config = dict(
    n_layer=12,
    d_model=192,
    n_experts=24,
    experts_per_token=6,
    d_expert=48,
    d_shared_expert=64,
    activation='geglu',
    moe_layers=[1, 3, 5, 7, 9, 11],
    router_score='softmax',
    normalize_top_k=False,
    routed_scale=2.0,
    balance_loss=0.0042,
    balance_bias=False,
    init_std_router=0.0321,
    lr_router=0.000836,
    vocab_size=16384,
    norm='layernorm',
    norm_eps=1e-06,
    tie_embeddings=True,
    optimizer='soap_variant',
    lr=0.00681,
    beta1=0.95,
    beta2=0.98,
    grad_clip=1.0,
    batch_tokens=[131072, 262144],
    seq_len=256,
    train_tokens=353900000,
    steps=2154,
    dataset='wikipedia_en',
)
Below are experts of layer 3 (counted from 0) of a mixture-of-experts language model. Rows are named router (the router's row for the expert), gate (a neuron's input weights, with its number), up (a neuron's input weights, with its number), down (a neuron's output weights, with its number) and show model dimensions 0-95. Each number is 128 + 32 x the weight over its row's rms, rounded and kept within 0 to 255. Numbers have three digits each.
Before each expert's rows: "mostly gets" lists some tokens that are sent to it at least half of the time. This comes from a sample of Wikipedia text that the model never trained on.

# expert 20
mostly gets: "\n", "==", " (", ")", "\"", "==="
router:159128160124150124160141105051070120150136100124143186120173120115109060219107090129118099175078121159163139168110110153118141097177092120070176113140093159093089154175117161152130058095132130150134172203142121138086124152147174128153094117055093150157103102180173168102107117119111108109
gate10:124118131076096133172121131102122103124202202090163113116116092103131115136103159094118147140138165159122076132207105139099076099120136193059065115153103111098152148135124123149100153110143130164155064117160134188166169109135130118135079132101109066199129143089130100190137119094064120157
up10:127087163128105063163133084068204114138150133057085164122120139111110113151080122120110204096163132126133098150154141076128104103084130071095082139083152155138173123125161050160152137112179139123171111114168151155105175099100133104112162139146127106142167133083130122169140107101034092129
down10:103121089145137138128070102151118137143074161134162080150127133143153105160168137159137115184089104127111088078139067151114109195131155132110108147147135185123135113077187146186139126101127103138091141142087136107086164176083118114077178116141116136139107056188118090136106196100148141067
gate11:093128139146133122150051131101095111128107114124163130160095136183069157094177161150147145099133170081145136102111114108146167127099100110152135148183148130139091103170140150130125137094174067122143145140125084131135060111120201161181113073136083034171086092094165151078103129086143152093
up11:052139126166150111104046128088135130097084120127148152167094091169123144084153162187138130120135137066120170102102136158148152132103093117191152119158170159158094095125127149148154115115112117124105102116111126156120068105104187161209119070171140047144090115090122089084130133077148095073
down11:117126125081123199138136081133147098135156133109112050086103137149166153153149067127127144073081183184119121065079119070094166128106140116117117164186102162140083176083135057190198127091123160116148077069127108143158135105136150134130153105109127112146141163181172089117134115182093081152

# expert 16
mostly gets: " the", " a", " and", " was", " to", " with"
router:139085140126119145133139076089115154192170110151130135123084118186131139132142104120096164121102066170153133150160114166108103131141175101160092087079133165114141150080110123075121173112095088092109135115152214162187103132091117131114187175089097127135095098083160116124150129122158093080
gate0:177163078111118149091050141118098149100112044174141158051100096113096123092114148145104075120101142144158088149127177087092135124091130136139165091182149152119136121143134133149075118135177118150149112123102108081109149229129105082084122139100145066134167141153104129136133154099172082149
up0:149097160072131149170166150141152121127117163064146113177087178122131052159104080123110122152140107176149142138111074159153213148127127112081149147131194039097104138152168090125181110116115119123121118167180137162111118058141145110138084169102125165128130119090106141138105143180065151120
down0:162060168171145111099125125098136149125111127160098183132097163120143081123142221113112160127123140094116156138088076130122150152107145141103133115214132167110155141129153079082143153076113096176138056134161121178132096100130132158098129122124103120075144142132168099159149154143079200136
gate1:104097121180131161118115136130167136099117137102132146189130121168124102162185122068108090098179108071116156130157095185136128107128156137129146084123168148119100183080135159163188137055064136100168144104146157150089134076127183168073078183167134091070178108143116178068111089115083045114
up1:182156129093106113115125131128086143163081125157128134073150055096110150116079128209109169056118126191140106121081161094102209132130101159118144216138134145146113111144111148072115110150149116133135121141096138112168143121118105094158159102061147159159109100080101101204123135150184122122
down1:168117171113175137100153094193151139129140162189134131125128162148159170110163114083067156100137093166178130095113116092120110113143165168103102166118103098063152163132143202119120114125151089082061103129125167137177127161125143134102071118072183108155162144131113173136165116103111092105

# expert 13
mostly gets: "|", " H", "h", " D", " T", " S"
router:118146085148101118125149178122156130110122080165103106130104153142124126158134161145139105145112165040082078096127128117110175193100136157150123131071151148161138159108197100122102179126148125142153133072124080159073094113128116150098170108152157156172128166189165112053082065139121146159
gate17:160176086137141130115121127208092160130145090181099128132145128114113168133156164135124150089125126132142122130125092098111162148105117149121109132112111127138182157125126072122093143117128071123199108086111177114112093193115179141137187146068169122118102068125128172210110139184128128122
up17:118130174118112136109100129085154116102108174129184117134133127135106137074090138121144149157135102171102115112144177173133131087107155075119128122135098139130128062156157255122209110112140168094137078137141119134145125081159115109162062071148108098125111134143089096069138097134144121155
down17:106097084139127133174140147165116068160090124107097133078082131138191113163149128187104082126118117094171120153117142129143201117112153119101146122068093148143206122138093057161081119172176115150140161165095112121130140167087167092168134166095092153098150148074114164147108088112080149132
gate18:128154132186074211103083110131143107081200085181107096144135160185075120081100099107171176116118107126093088054134114157107190181161100112116108144140195174064160090161147149101093094110146165086153092109140159148146191161173124151093133145134112122128133071142121146095152153139116043111
up18:113145188141096062139155108090077068167114160117114173197131125166178063168134083120112181196120144084133100174129104107217103137133163155119137111110155127157078117162135106120104173054105110104104098067101148156075139110109097156115109134147162118133088112115147152134070125164174119128
down18:098144127122111160097155113095168096146103164130143116132172118102139123094039139128167106106194092114159182085142118091141032160103123064149121144120141188111093152078176122103114163090101114123090170137153123179077139132115213101142105133116099125097085118144130103164128167123130188158

# expert 3
mostly gets: " not", " have", " has", " film", " would", "ation"
router:092089103142106168157197189115156167140183147079080143084081125073069096124165132076132121151121162170140136084179130104144140100177158067092098160121051137096144149206095127144071130177159127105125102108069169091097141135090091161147153188153133164167112133105111126173105151175094121103
gate0:104106148158157116205056096134128094142158072142194119110127130182143085102104107107087090161127125095136105175115162106106144117153112135103127101153113151086131124148108164118099151121169113070132145127105154126131082120149126094109136068097097070206143149146152147139183103065140076122
up0:138135077114111108145144210094112162106120169155117200128150093108171158133152154134126129107204175164149156115117144115125105128070173138159129145087151137131131151095083087126170092082114196185101110102120090137149203146130138135119121153162137134080140098153162135098056125161050130140
down0:127112177143121143167085124120118112158129068154177086115100110144097113113126102120089109154133083093114182186121098105093117117188117120104129132166115137110112153192081155125080131113142089063076126113091154108119088098104091114118177088121114115158151163116131137152199096109110103096
gate1:157097142126156159087163142114144088111169139089079160170117195158152132130150118075132126196112122110118099156063156175198110163139106130176108089179170149167166126102135144167142132133105125085138132138161137162142114171069075129152132150110090118058088137144079115086132114190164080156
up1:105083107060145093082194129116131134120123128091121151146136147143108133068114086050051095122112082107099039093219172142141116116063127164129128134124126125143111111160112122161132127129133129149188146168106166142145066086059120103157105097160100171116113158111166134124100087117091099168
down1:136156104168087161182091111150143140119138122173122091104110122131142109147126168148199113100075130177118177135062113156130152139085102077105132082150105109148172137148126187180158142139147098121082120112177088126139166181196103153126114129048151099169119112131195159149170094183103110079

# expert 8
mostly gets: "s", " his", " her", " first", " not", " their"
router:074102152068132189122194143084131083139140153079134099126150107105112113145168171113191129098168125171126155072119072093117105091137143057102083094150143115188090090137103069126121135131084144068157112103111163131152180139125092117152130199155127123114136177084081101111154122143144130093
gate0:076099132077073097041111122092162080103134102144116119107107144215115107163108148159138160122114139101182053111192174108124081103028159123093121116170133118163134141185105113156128187125126096076117124116129137105151087119136151137155153116115052130084139131123148126088163136120087129154
up0:147121141145143156120104147165186125131100092182132151163158110064161127165049054129139157063151177083088089138155106124112161143127192081139112134138086137156115109091120132114099133120068104136082100093124086166130088096099140125107157119148130123092111112210173164141133152088127137081
down0:081147122141092122170102164077101159129149159132121100122143160140079115141151163162079176073185164168117153085163173148131116115184087126180147167090133173074114127147133160145144057125177135103137081119095158144069129138173142113123095167118091130120150131045093108196134127088126065151
gate1:125170138155153135123121103114136079128098130151103104075219145154084092122161076128100122130107050098119139147127153159183176149156116096096133125119128142117181141067150125090158094119117155043141127130136117080176084081127064116130130133154116096122170134142161136122068169181144125095
up1:132101185145117087171133132158162179124093100165095189206145146152107094078161145187140134131196115103087141105077133112130108183141115123157154138143131142110163168119138099089184082132077174118156110169101126155163103095144132105127215111110146114128190118139134155118084165134139133075
down1:131169153160139152150135089095098101102132161107169121120128136081151145145144118110096160180118140092112134147110114147130119071067137113127092116133193090106113096088133188160133155132187130112102103106084072111126086167102104100115098156111127154109074138131146116165155118134094119190

# expert 2
mostly gets: "\n", " She", " Q", " V", " Re", "See"
router:117153141133104092134157145117148124100101071162091161127129148074085154110069128099119141132164141122136136172144135154145108162123064211132109107150174126157116145149113054102156147085207126167137187082128067179123188155148103104083112070110174102131149153181172128114121130156159141165
gate10:103090142168073153085075133126114099165150085090066135166115076123206095224101142151173146141155143191133094121134122099114131135142198143097140095172103165114060179093065116119114086153097124180102133109088092109117127130096133141117141147141126153124138149157136106146149128123150160167
up10:125090140160118086133086154121150064107113157143118111134098040162170091176131162177188161120158117176105078137132142070156120126121120069129154100161110129140113118074051131163085053138146145216142106106151090116147103176124130080132192156150152137121094160101130154167117147155091134160
down10:146142078103113079124107081111101108146167175054150142071225104113124157135142146173103117102110198172140115191153152189099123056175099115130076121090146141109137073136195116181132171118103142102153149101066138106144179061125137139172178093119094160166154116129114132175106104102160134073
gate11:066105062123126122151123163157112140111118137114141101104066117139143128137130126105163126127151130148131131094128144169133052112126191122126077077189135153165154135168137118099048131153170129083100168089152122151090093121120132159113131125180194128107156128089142164194170174127183136192
up11:115075075177109112227090140107089080130124164117101149102078089191151134102119107107153113124133131159149109164101104192124102127105225139150111045172137182109165082103093083108109134189138109066117133113144122148095155140127147168102137102161159139130158077097150172158135138158170186161
down11:143182142094097117085151094141105138074174125129061112110117156138111109094128159162082148117124046108123106079155104181072088110133162145162136142133158148118116120145122138157192100093087109126192106163067145178152161111144140103172196156159089110120109151148144109131134119172070155183

# expert 12
mostly gets: "/", " T", " K", "H", "T", "M"
router:189180092089133132154052127118148131160124145130182153098118096123107065145097105141087079101070189129147142146087123030119093139151113131100189105193110094128103140105137166127186112164130153139142167162150174103097095158084120078110045171150148122118122127169093167101083056175129166138
gate0:171129103133136174122070089159136136151121138109109120162066085197139091153092105137079071157075116185139140067122090101163145054127111115169146123137155086118111124159113146088125125086150095058102160121114121125088129165155185109150098140131146090120143130145143115130127126061077140124
up0:115145076112126072092139176068112093176101108168156155113085142125149186105098180108152143180097115147095106162124139162138074154145074103123090108184112155113126106134181181092140167106136117162098134169159107113142101101141116081150142121127134180085106131072160129145063097149193094183
down0:178172107091033095113128151147121146119111079193114110117087070141106098064115137096174156067106123166069069163113074158064106143076148122142131133136114122172114140147111108083165128127146155127064137142130187125098103151112117113165091186113081166121128105136163132158141109123135146141
gate1:109203149106080121078100086170093168100149135078129070139058081176122127116092098140102110112148113062118142196126105156141123124121127084076127100129086102145108129141152124144135119134179089137108100129094168150110147203139144134108083142155118119119102135080127108099104116134133129165
up1:084165161145102119063120173169138111089116103124106109104125136127067171129064114165078143092121129149138096100143178133154179183083200165130121121083164143131149147131154131152126107088156113145122129135140099147115185211142161123093121121121137099119106118157080100154124159120147099114
down1:173152053096141138157163148137121129123191132149133139156166105099120072210194181088142089126142148088113135093157119100146135121155118154146140187156112166096115149114101127132115135158131070071107101148167082074140121097111135134217146141131122178112169101081149122181100085158103156120

# expert 9
mostly gets: "°", "b", "p", "m", "in", "I"
router:156149124153172192113101108176140164128160127159115136107118142129134227139118134114112126165195136138121113083122104148087096136080091113144116134182102068109121110171189098122084158099103091135142078137156157086158163122128100146100110113157127102149109134107133153179115096166118152162
gate0:141101077110169164147153100102090141136129125125098139187102204139183108128163136108132122166143149119171124124127149150179109106115107147154129139229147107117165075141180084161139089178179159108112126082110129172137160155139166181103093123153121108179149128095135146134173113137168137111
up0:135117148056133116172131221134126149093070147097134091127175105153121092136110139080125093149117142131140134154126068171107094116162133106146115149150119116171104138142138109118096122163128183080122110128127180092092109126149066118134118115133092146101105076165121150083195098101156152152
down0:182167125126177157108207124172166174159134110130117135166112176147158098123094142216124116116166118133131121104136109085045086112144151139126147115190116153160095099086106113067181183169111129131092171114139128126088183115136128151152112077106112129133128099145165109100114182123144106178
gate1:145083104101135119103151132106185169125130152100175153092199143146086167114123083090146164113136068112121181073120176087110161087124131119076055158141133128143116134149149110082118171140075166088097107117157101058115160094138173172100141156099096123189181141165169155165119138078122154108
up1:125194125146107113118111106118135071163118118145148130167083035119201104147118126163077166114076137180132120151108068139168100179108161135136172109178149081130159148098122183132165086078154130159137155141053128172115121067137120101135145105165169126109087096164117098040118138147134098135
down1:111123092098086106080160150102175114157073111086193160167148098102092152150089155109187151140168109073080124079145152074128146133104152132080121105141135126170098058156136103113145170173168100092099119129145074186096134067120138159131120203123112129198076099120129114172130141140108089111

# expert 11
mostly gets: ",", " and", " to", " was", " with", " a"
router:117110101149095107148107120093140147111173136124091125136106100113116121135138152120181160152132148136133113096162134146097184152096175106152141086117108126101154149082110124115116130155117120167069122177100138131171156150099144163080134099097144112073072144133120081131130160154118074093
gate10:134161121097145075107159110192096130084137119126188080121151145148133103133101169181115171081145117144093142126163151153190122139157120170147143132137134089116104155039179166086056153093143174168099103187168180115106105140137104111107122116112156142073199133093181076117125069110094121112
up10:144124130126141141166124131133150104143127169117127158120095132103117183138088042127127073121102167149149151141095137112139115101182160066134071144165127120163067113173124120114151086144120129093121125099130096152082114071129130067169106120172132144143127120197106201097144152151168156137
down10:153133139086155131147187082141058084104141105179114135103116159183139099111075104173122134120145146133113149139129104150092169128153140146116199040187143075114154194063120151126085146091122159191094145169159175170137121098113129120121110113149070128111172138174141082170149107115123139080
gate11:138124129152099107125161093142099161180160101145147161151132130137115099127158122146100142109131152143094146108095143113115145112042099075130220069109082109089159095137141125145134121080105145119170118141062134130115129137108092176072160158134136135154094124124154079138165113141079123176
up11:117146108099105077109132158115158173123122102140115160119145127111070108151161116095097092155109104170118117101141135168121111123137128074136162060135084146098172141139129154099198141149102081125126142094086110113074132116109120193119160134096153121169144104108120088153149128169095127125
down11:091155133124157174130127111127095150086136127123132084129096083123155163131056087086087086121144067131091119188129152106102098148156088157160087084105170143168102065108091143090080103143152146129142175140146142206101147150122147066157077114118117103099155160169122163098044139123163124082

# expert 18
mostly gets: ",", " ", ":", "),", " —", ");"
router:106178112106119108093097063128163100140129102145181096112080151180135111161145155103107127102128112136126135137136134155084134158075132092132087206136108127150146135140130104117160124117094118174092114073113136094100105169157199102091080132083112104161128163203123098108150156062084149158
gate10:128124143156100136142119102095134129095157087118108145114136113186141099141158193138089150121146150131139120096190118144116063062088115168095101138087126083089111160078169086083115144114193124156139158121176211081144135081111144080154110104173090099139104114155143115155082101136078134090
up10:144158131121146143105101130155186105104159094098096105135125064139171156121135159168091138158139109152123074088206084167172077090120074113132146185068126098148084176093176101120145146105152121141142121143145173113161103107117203091142090130144186110139151124089173132087121129094124149111
down10:064134107093180154101099105120135155130116093152118073108163184142090151127152086128134099138107174134148130130159088163127071144087148090144089180152122109097144161054110102155090184134128156109166087188095147087108082140137090128143134152166130084136074088134122096116128160153144155116
gate11:135165128155140097140169117093152130162103161120116169202164130164144143140101130167077148081158166151148164162146173196134064136145110109123154118081137149145144099117093150154175065093142126192127141096180133158183143152088161120094108149100140137134130095105170098140068099120163100143
up11:140150087157141091103137186103130092086141167132146145143144157105108106087156132119160134151148101089128123116072147144137127078115092123111118153149064110174098103142104081179153151163103228157183043180074100136140161094110076142091164177152145105133109152092172099157097097097105144087
down11:142135107114070175136146108129112166161098205126098132116099126231111119159148103112099103082138121102073092130114157192159115146110161108108156161110180104123107126113092077126119126098180099106054172112175163140154113156161200109176146064159122134156169110204163141114106164167092100125

# expert 5
mostly gets: " of", " to", " for", " with", " from", " in"
router:123105126181139165137191103143135146196119153158095090162092107212130115115206144100125127114122102169099147104131079154096108151141169119182109120155040102154115098117163134071078130108120134134117121095099138118108140114079104154160104116132096132102132157133131124168137171125142140081
gate0:106149177164166110135078113077141138090099112149132145131140194094177166066090171135216136155175071144086166154158132124140137150151067132183147070082136175158227119126091082168109126172144090136154133136097139080117170137120098123112124132123142168130120135108088149134081155139152137145
up0:149115118127111095131107086112169136159057130131150241122120186084131096123118094100143183110178091174104171142177152118139178139097110134114148102078133148081171138140165094121133118097129106180158130132086121054157111169137047173077079124024144119102194077082133102135129116118156124124
down0:055154129102146153172097101108139180160108144160158136091094144171136145131126101205119127084097138090124064095107150140091089152181123146120097149162184118098106134109100140145160093125149143052098129149179129187028111127133156130162137090202135142127163149177106136115110142133176082121
gate1:130169114165116079074073005083156116170093140115081141163149169118130153088125161212130167115149146125148120168119138106189149119137102118127170104133136131157117084090106063176160094123133124131103099119074117156121160154061104178102137124119178111102079160164121095062137148105096109126
up1:146169105175158111092094094110183140130106112113091153157137157138155118154159194153160153113198125124114167091122099183167115093106121122178086091140125130072210073093147130079198084164149130166131120107112237145215096148127164134108135187076082142084144098131103138145118139116124109151
down1:185114139150156150202218129145084152107147104202136061058158074115162122135124098054093074185078109105158167123113109127112116099133138140125151157124107096145097156177127119154104124099143163127156127164152127078113143146112140132168055107107165133118158113103129145157149148074090152142

# expert 15
mostly gets: "el", " |", "am", " R", "ab", "ak"
router:098077099133190096107108159146086126130116108103188122167145167111127060204100152153089098121083158155097134173119105086124057174130137130092153084134063121155124138107087167147107139153111130130181126108141170079153075099129115176155162122148172114121171076159115161141095140128125096034
gate10:124083145124132099109059069105135085108164158168112100184143079150149085101080134118097150145095067147132090123148154125114101138134118044120118052115096110186079147116113159082151142158131102160151109145179110150158088127117133087086113081132115104094185115109109113090140163180154110107
up10:080129120124146116124128060191120105075107114107175087115133083116118161153119169120120140071104172071163170097131142160088124133231131158177162189180152091133149194185088109104134098136139116073112064128079167077125162126151107123117135140130226138153144119139111139161129100167143080126
down10:145139103085084186146117172161112085155112144135135084108092133127151080165143131145121100145166081196103073118145172106134096120106112119113143126047089142118111062132131152087119082098125177144105071140182069210130162119122139131153113121147101147096122129139097150114114103148150178109
gate11:119139160197084210143170170130064117115117119119089101135150109146125139156095156108154153170170113145132116110105163159094104127135154085118115083119090116136134159106088136082138196164103185125121107111120091188115176107095139128091123141087138108133186130200146179131112074151126095109
up11:166144112197104195122105160171111091114153119090131120117115081071119134144130090040143118154184141143121144084014152104149108102121121080151075108109118106132164125121125146147147162173109154129161151201092086133137160129150092103102151118115121120138189129177143133162130078110158179142
down11:156150095047121088088111078114114165107125170088187129083080156145108099116228131117113088089130131151145117113185126076124142121139124126143104141126172127083145123127153130193135097075179115071146125109114142113107095108123143133187130126150118103122091088050134092141147131126120158119

# expert 21
mostly gets: " the", " The", " at", " his", "The", " In"
router:126122112094127129079137091141141096097117198118138119216132156188171126108152098168112115082115103151134120154136101107133163145086107102149115134094185117190108111111093116133164060088136140184103141093145098183117095123153143088135140111067128100079180082118116176132124129043152113156
gate3:159095158117051137118120092137092042121165106112152111141118086176140119077138203047110059110118131154137131129159114152102123080092093133086135137094136155140106110112149115108153139185125114106125142146135164162162109200096144083135134091179119102193123164091131146112142168148050108098
up3:130166167128079086096133115114150129063136128151094080139103088120172119130101177142114166129113112143146113158113160200159144135154200071113072142131144170147064199099154174033168090152121157113114119181131175095164085107098176131140130146171103136142155085099146142130113099140129084140
down3:157121167142086172168190122131149132124160176154119207087106206145160165087135137085077106083124095121168148175126151119158134107091112104136078136080140091126149098096076048161083061139151126086119167133175125106117133143109119116109142122125126155162054133139156120148154141146106155131
gate4:107077157147100132123174151125145092133168166091115138071092090205190121119093133126098122140110167149142091127124219101119146105154152092076187165056129112136065118124133144149150176134070143104172121138128142098158166102077122159109095128158163106170116138093131147131178074100099171134
up4:117131113088103121141090085079101086134140145155116160091109144111111134091116181137122038121070125204148079159154103074191082080176157084091180103164146143144144147142079130133112094107142133199152149145130144089147138109101135110108133119117124090143152159092114058131081143129127118126
down4:136099148123155117137101131158138144157170161128101100141130129154148094121133105133095095103151158089116122129148125091134121106157157212090119152113143082112067096159199104156137093143105109104101119114179161099140167144128138114122147102131095141159147066218104197127156157102122169100

# expert 19
mostly gets: "%", " years", " team", " States", "ation", " season"
router:133111110073169165148143189132108125144131134063154087158086145064146111144163115117131138138129157143128112148082190097175177100212093061124140170112152080111106082108090163152146131169144127120097182131128141166129116136114138111136134155147095120105129144082101140121115127185093129179
gate10:181181170218083145181124122160182176129200103157107087186089119167161130129165108131086115132131160133116161143102164115171136186154104105148197113072121144074089154068168140155090103127138095133139160156059081155176084118122111146090093143120118107158186135120128125112091174131100135123
up10:159161198181131154208123139143186162130181103172107085159087114151169055119151105172063142161147155104142156163085111079155142158141087058127176130063086113121090115056181121106104074139148110124135161143089078145131075124104127141098121185091114150132188110148162136136141177147077167123
down10:128102082101130167077124132124148108152074160106167189155135159155106112174166115157186112144129099084068098137153073136113148132119105131116136117165116116096171156191095122095157119151151126185093093121124140126112146181174178118220206147083126172108084153137101077108160129131105153156
gate11:110133152180082129129155114117153124122092169125153090130129112149133139101227118140147140101154065146154117177157128109155153103166143071205192159136101146084106090135166123166150144131117057098117119132113131092157147117111131180183112145161123118080080173090092123165093150083111151135
up11:123150178165143107061118178142122118041124101145084086165191129167133218151133162143193154090146132180125125137094095120094145130126144076109140107160079176121104109082129082099100161154117109028108076172139091131090165107131158122109100141190118096155095087141123109174158101170133114114
down11:124158130129125143132151136051133083156073125163201127058107100148106131149194109140083140125167086133150117172174122170126108108129126120169111189176094135116163092178123136149124111136085087117159125101070134122187120122125120191145071176164135141097094159116092074126095155086174130122

# expert 4
mostly gets: "ers", "ly", "ation", "ity", "ings", "es"
router:099075144154115133123189143194149184094136117116153110103125143086112124128123101094149098117188129134152107114151151088166157075190133083135122139191093080090139154128104109154133167155152102111083127171047072136143098121099103113092145166197104105143110110098115129082157120150140126142
gate10:068101159227098165157138123211157111087069163129149133073104139100133130132181125132175145151159184163111109131100151156125063102139094114130135136078141111111097127141124152089155102129194170131066150095089130085081119070109108081129169139102109123136093163142152082090111138063089164116
up10:157188121041133077130166155023090114146182112157171140185101101126142114140062155105104127147132074083181126120145127117133192115105094111107097148180118117126145144158122162140177140108097138156187095126174128178131146219135168114135158092167129157129169080129179143146109155120138124191
down10:130126134141129106148078151192155155057163142175104084146125141091106118123125148117155154131123120145130133151093185115122158138034058124138158165140151157089098124162161151117165135115177169145110151129110158126089099178088084087195154115195108130074106124096143130150171123063092150114
gate11:141122172124096130134128083165159111118111145104135163130156127131181191163177141140177126112164131133164123162075094139138089135156109071124117111118118125096157114093171161127146162164076137135156156104096199133178150057104106108080175153143124107075133187098149184064142098142159166104
up11:115116219147099109113141086129137102080138119157111163114115112134122100104033137129077101132137123129196136140195094162077115173115167125072110155095114137117099149137145168129149126134090099147146104199074112103191128117138174154101147119127097143178190158119106175048134089142131126140
down11:092167093112153072122140165106119108142145146113137077151123106111108096164173167104107163142148111104079091107144183101154157147147069148138150095062162159187122105161092136154116149159142148165107078149168103087060049138143162145118167166076175116124116092147159120129107101069142164100

# expert 0
mostly gets: " was", " as", " is", " be", "),", " are"
router:130094164135144117132035089075106105077087138146142115155115155081146098146086125118121133095108053139106123157080104111166090147131145152132148140184130176075159146155098130123180106120134159103136085173165181124150109153181148140113134137189192139123132102120123068157115169134166128100
gate10:204118148121134102135125084141196135103172126115187165090047179141190115134161124127127104162116155099069105165100143152183122126159134140120187116113111138149113184086100130128089095120142140148126151116136172145088075079155153106119084201141097093169101202050123135138097075105179130046
up10:029092119092172147166126156168079154112113122181044167126229071104078115123105136083157133104125083133151123101168139130082140166083118138118149116140187177105164101138166116148143119179127110135081149142143096147136146194104098150134156062143134127095165071200149072118168155166118131116
down10:145143154112119144118109180088146148123143107112146121128142163103127164104103141066153124071104169154136121116124139127015149123132107109107141119173204145210228170110116141118194117171147103187149125108118090134140127117150177130086145101168166095097160143101154109102149079177123088102
gate11:160156065111106146115113153205137121158136098175154091106133194128135149100107136077204125065183168168097082112105146152131082150095096093158102082132133184127173158108104162114121095107126111102126131145116157189104140086101116123099127140142140173076095144215179145128105142159186118127
up11:119185177095205142069153121084184154062104112159138131133129164139122117179100108112160118158167172095140131132120157129148187096149134153089140138090136079143142126119090053154090152104099159136091089173148059144180177105111126122113126072149166118169131083065120112143145082116080161162
down11:129099155141096153152076099138175154192141092136124168158185134118128177106109079151151134143146110144144074133136113122124166175139117073150110117184097142117094082114108141093096133162145105114157183143153134105106144167080123193144099116128106047091151137180169156138102147130125170112

# expert 23
mostly gets: "E", "ar", "h", "l", "n", " de"
router:092080085129122107112082154188142204103139122147112167047162124134153114137097138121162137132160149135105060098189164086161147160097125207119090112171082166088128173074153124162062136111163132132215145174112122087131122131149102114093163127134146074133145136115138153115120096180172110133
gate0:141230177178100132076135109125148125045146085108118134185075154138127107119148166120165162108134137141133117120122199116104166154121114127091133124108187185128141114113170183111097138098140165089088122169144121162111150116165142159156134119205125135111125123180098127095108113113111127123
up0:122090038088170129172129130119124125131148163135134160134114100133146118136118108121140163159063128092146075126120096142157107111131174129160104063161115060138169155152142059114160072157091125150135089082150115108114094174106110125108077110043145153083165128117197067169067153119149124095
down0:179184152108154164103147107166103189143138110164093146123151151100132095122092060127131165127105100222150121150108190137104145039096119125069132136096109135103146095134188129179149157106134138141134118071066114132117143112104119166172095124117157106154132045137094135133150098122168166179
gate1:086119093096163089115161092153156126164119142103115106111202141141128092084165050087166129110153090157040106152163134088143094104134114153115082134091132133106123108170162110144159167136157111127152046086107089122107096109108110146157129152116126122103071082182094074121165114140126098133
up1:135125143134189156100152081116080110119132184136115125086169145199138148132122109168118105109082148137091140155127164121137078142091085100041126151114192152129112143126145076104158162131117118179157136093104170160117103161071148127093094151112180063093138140073128131060116138114157135087
down1:076111088162144116144097175158163054156189108118090093156089095112122152105146111113156142132177147157127142115061121161170108127096139125181125138153112092127140130116100123174129079105123084051187095159111130120146133118101085148140188125093110158141127192152119111156124095143144091195